config = dict(
    experts_per_token=2,
    activation='swiglu',
    dataset='wikipedia_en',
)
Below are experts of layer 9 (counted from 0) of a mixture-of-experts language model. Rows are named router (the router's row for the expert) and show model dimensions 128-255. Each number is 500 + 40 x the weight over its row's rms, rounded and kept within 0 to 999. Numbers have three digits each.
After each expert's rows: "mostly gets" lists some tokens that are sent to it at least half of the time. This comes from a sample of Wikipedia text that the model never trained on.

# expert 12
router:472532458562438466478462568491478534519477511467447471518516484495471500521509495454503494583461545421520512477430554464482490502511485532453458491502511408553477521491614449506543501569455500523527490477565476521538412555569539436486521512519451456557485448453501466425451452391487470539490482532501589540479461497430522477460488495468477568503530484421517526491524529477562475483505
mostly gets: " E", "\" (", " O", " | P", "(", " \""

# expert 13
router:439573439505464514501543471516444562493439533518424490536463429476449544443506499467507542482444542437625478458475473464505512530458470547438532485456464451526499549532564483539520515512461501508542454444495463524531485530553480534522487492563485459533486462498477428427537537414484459568546529528526531567557476491526528469552504423497550591449514465497405521474512554483572443508498
mostly gets: "% |", "°", "′", " would", " can", " ·"

# expert 4
router:462539440535538471529418580449518588475538518467542471547486453486458586465489476413549475560455551463489560492492513556496442496460497563481568497472496449511505516511573574557542538502431500490538461465536513568546425545549516528505531525603465542552561540475440491427508524456506498454472552495530501553443498501499486430482539458515534529489550451421436495505522532510557470537554
mostly gets: " was", " and", ", and", " is", " he", " are"

# expert 11
router:444503447538494466502476601502436544464531536482478489585514467517461584492467463520498508497426539490546523445482521567522522533526466525457503517446463507522507535531559460563474582520484541531553515520504475574506510511539510522479566520490462514510503497540495482476529491313515480517499545506477484582530374475525516508471547525527530614505555438454441523527524537444504428512517
mostly gets: "ij", "ik", "iy", "z", "uk", "aj"

# expert 7
router:428537463534493502443490535479509595487468521392451410509537428514491517540488495486550534489458497429504557492447485495530525514549530536508497575461444457504445570518580475560564485507482540539542489537542466521558416555549503482482496496561462565512504492478516506481522459403448432522536556499481455529504488464577600446454484476483505527528569467436446520503539598505529449539566
mostly gets: " his", " new", " of his", " second", "ed the", " main"

# expert 6
router:454561464523483433514526534481477531486457535439479469520550449476476503450496523487477487526450503438544498435425509501505513521562481577481515509449479515542522524520519481510519529505503533477519441553544477580544465501554510493507591465519443519445525536559466477461499491471499498536483579515503501497551486473473569451480522504482516531484582467461489531493530576495504491516554
mostly gets: " using", " number of", " white", " human", " black", "-based"

# expert 2
router:464533445558492475474534560518490565494466537449526436529478481499438583463509502455533525548520603433545547524477526568530510551480539517435517493439530476560488567490550478542545530555488554503505530528577491526489437565604528521505505504559434530508569493485466485448522481420493499467520543442463559589484457489495523493438541472513482548438532459521489535550513556468508427512573
mostly gets: "% | ", "; ", " |  |  | ", ", he", " / (", ", she"

# expert 14
router:506506501537450469489491524510478584555446512450434463548529469474489491454569445422537452527464557421571565463435485562561446522479476530505484461531462520564468542550472498535494526575468523462497483536490473555499452488591577412468561519535435504465514525501519444446485480437487457540552537523540567548554502459478527434504526469460466549457487498427465539534501544503593440533522
mostly gets: " film", "ions", " album", " people", " government", " song"

# expert 3
router:429516445570513438497578513521483535487466524479426433489526502500446535546533465498497552513443525455517575441506518530505514508550446536449491517524439462552467494556522522538517564585445494516512500548520522554519460496556510514434514514553482542533528516560457456479535533390478427471521508470498545510545569503488565461540546470467476542475457466474578543540503487468536480474526
mostly gets: " St", " d", " Ch", " R", " r", " S"

# expert 5
router:469569499507479527472500522434487529496472588447457488533522484464428505457526459482492525534445504466549527478406522528484455527485483589426559523475508514456550499532526516509565559531469551490516468535529533574470505519528559441497529504538478550513512504524469449448511456351461431468503507494467522512551495483487530493529454497506480504475519468457503490452541569511515492487473
mostly gets: " pro", " trans", " con", " inter", " sub", " int"

# expert 0
router:515503471527494535495510519492524523467491482439461458529528457484495546465488490462536503531402534472533531430410500495508431524507494563452532514444449482465519593541549492537476518515487568510512497584513437517487441521597543441492551465536493521508502507473504468468467458396433465488487587500483523524537469487502597444495556460512510569527575479463487542538491585521488485510542
mostly gets: " State", " County", " City", " Street", " University", " General"

# expert 1
router:435494536554516482469494554472442565476448484478511486556567445469403553490531475477527498532366539453513541424446486529528455566484494565472517496509477495525532525552553489496538505558476463480536444535540494555540452492558550503534548540502437488521536482538506510451494488399438508527560560531517543500544472483539525420477520503527557497527499441422474518528501513504526494504517
mostly gets: "20", "19", "14", "22", "16", "15"

# expert 15
router:479502514554460437483511531462465544470494500434480482578441460509421519465545466529512503530423546435580480435441516525502448531515497548478513505491440484519445514561475556496475527541449506467535467505527426539526513564532480498437567518533450498554470507471521482447531505401463477542517515499504577519518471501468496418474515417457472551466527440491433525482501516492514448572543
mostly gets: " end", " post", " form", " design", " back", " play"

# expert 9
router:474494447584472451524522519486489475494458566400481535552479504556484512502578448489524498522510538429509579433439482487511508561507459556432509510490411485515486542580546540558527530595413507507529451498545502520501466557572532454542506547560498503481463509530491501495475527406462472509561573542498531541503521433506530482456479474467492535496556456472436521480564571489502514522534
mostly gets: " in ", "- ", "In ", " September ", " In ", ", "

# expert 8
router:446545463534539486495519537489509594481445535416479392575515478489468526537484499425496451529450498404548565437487500530512496538510499538485486482528496380547506539526562522498514531569511526488529489538509469570486475523522527462488492525548493525525512543534492485391513495381557441542577572526495518532548463508488499454528499499470500555404527437416412542471504561489534481574524
mostly gets: " km", " | — | —", " mm", "°E", "; -", " ft"

# expert 10
router:500440493511498475484523542503443568470502527515460486553514473548444562507515514435511508545430557381611527459465448506527505524528464559511504492466453469549502549584543488583560525549499502508530527506507431542475419528500551503537522421524460505514511451522511466448489535444455504545502547482511440543488540493523570446471530443502530547484503476474493545497515477459513485462536
mostly gets: ").", " by", " ==", " for", " on", " after"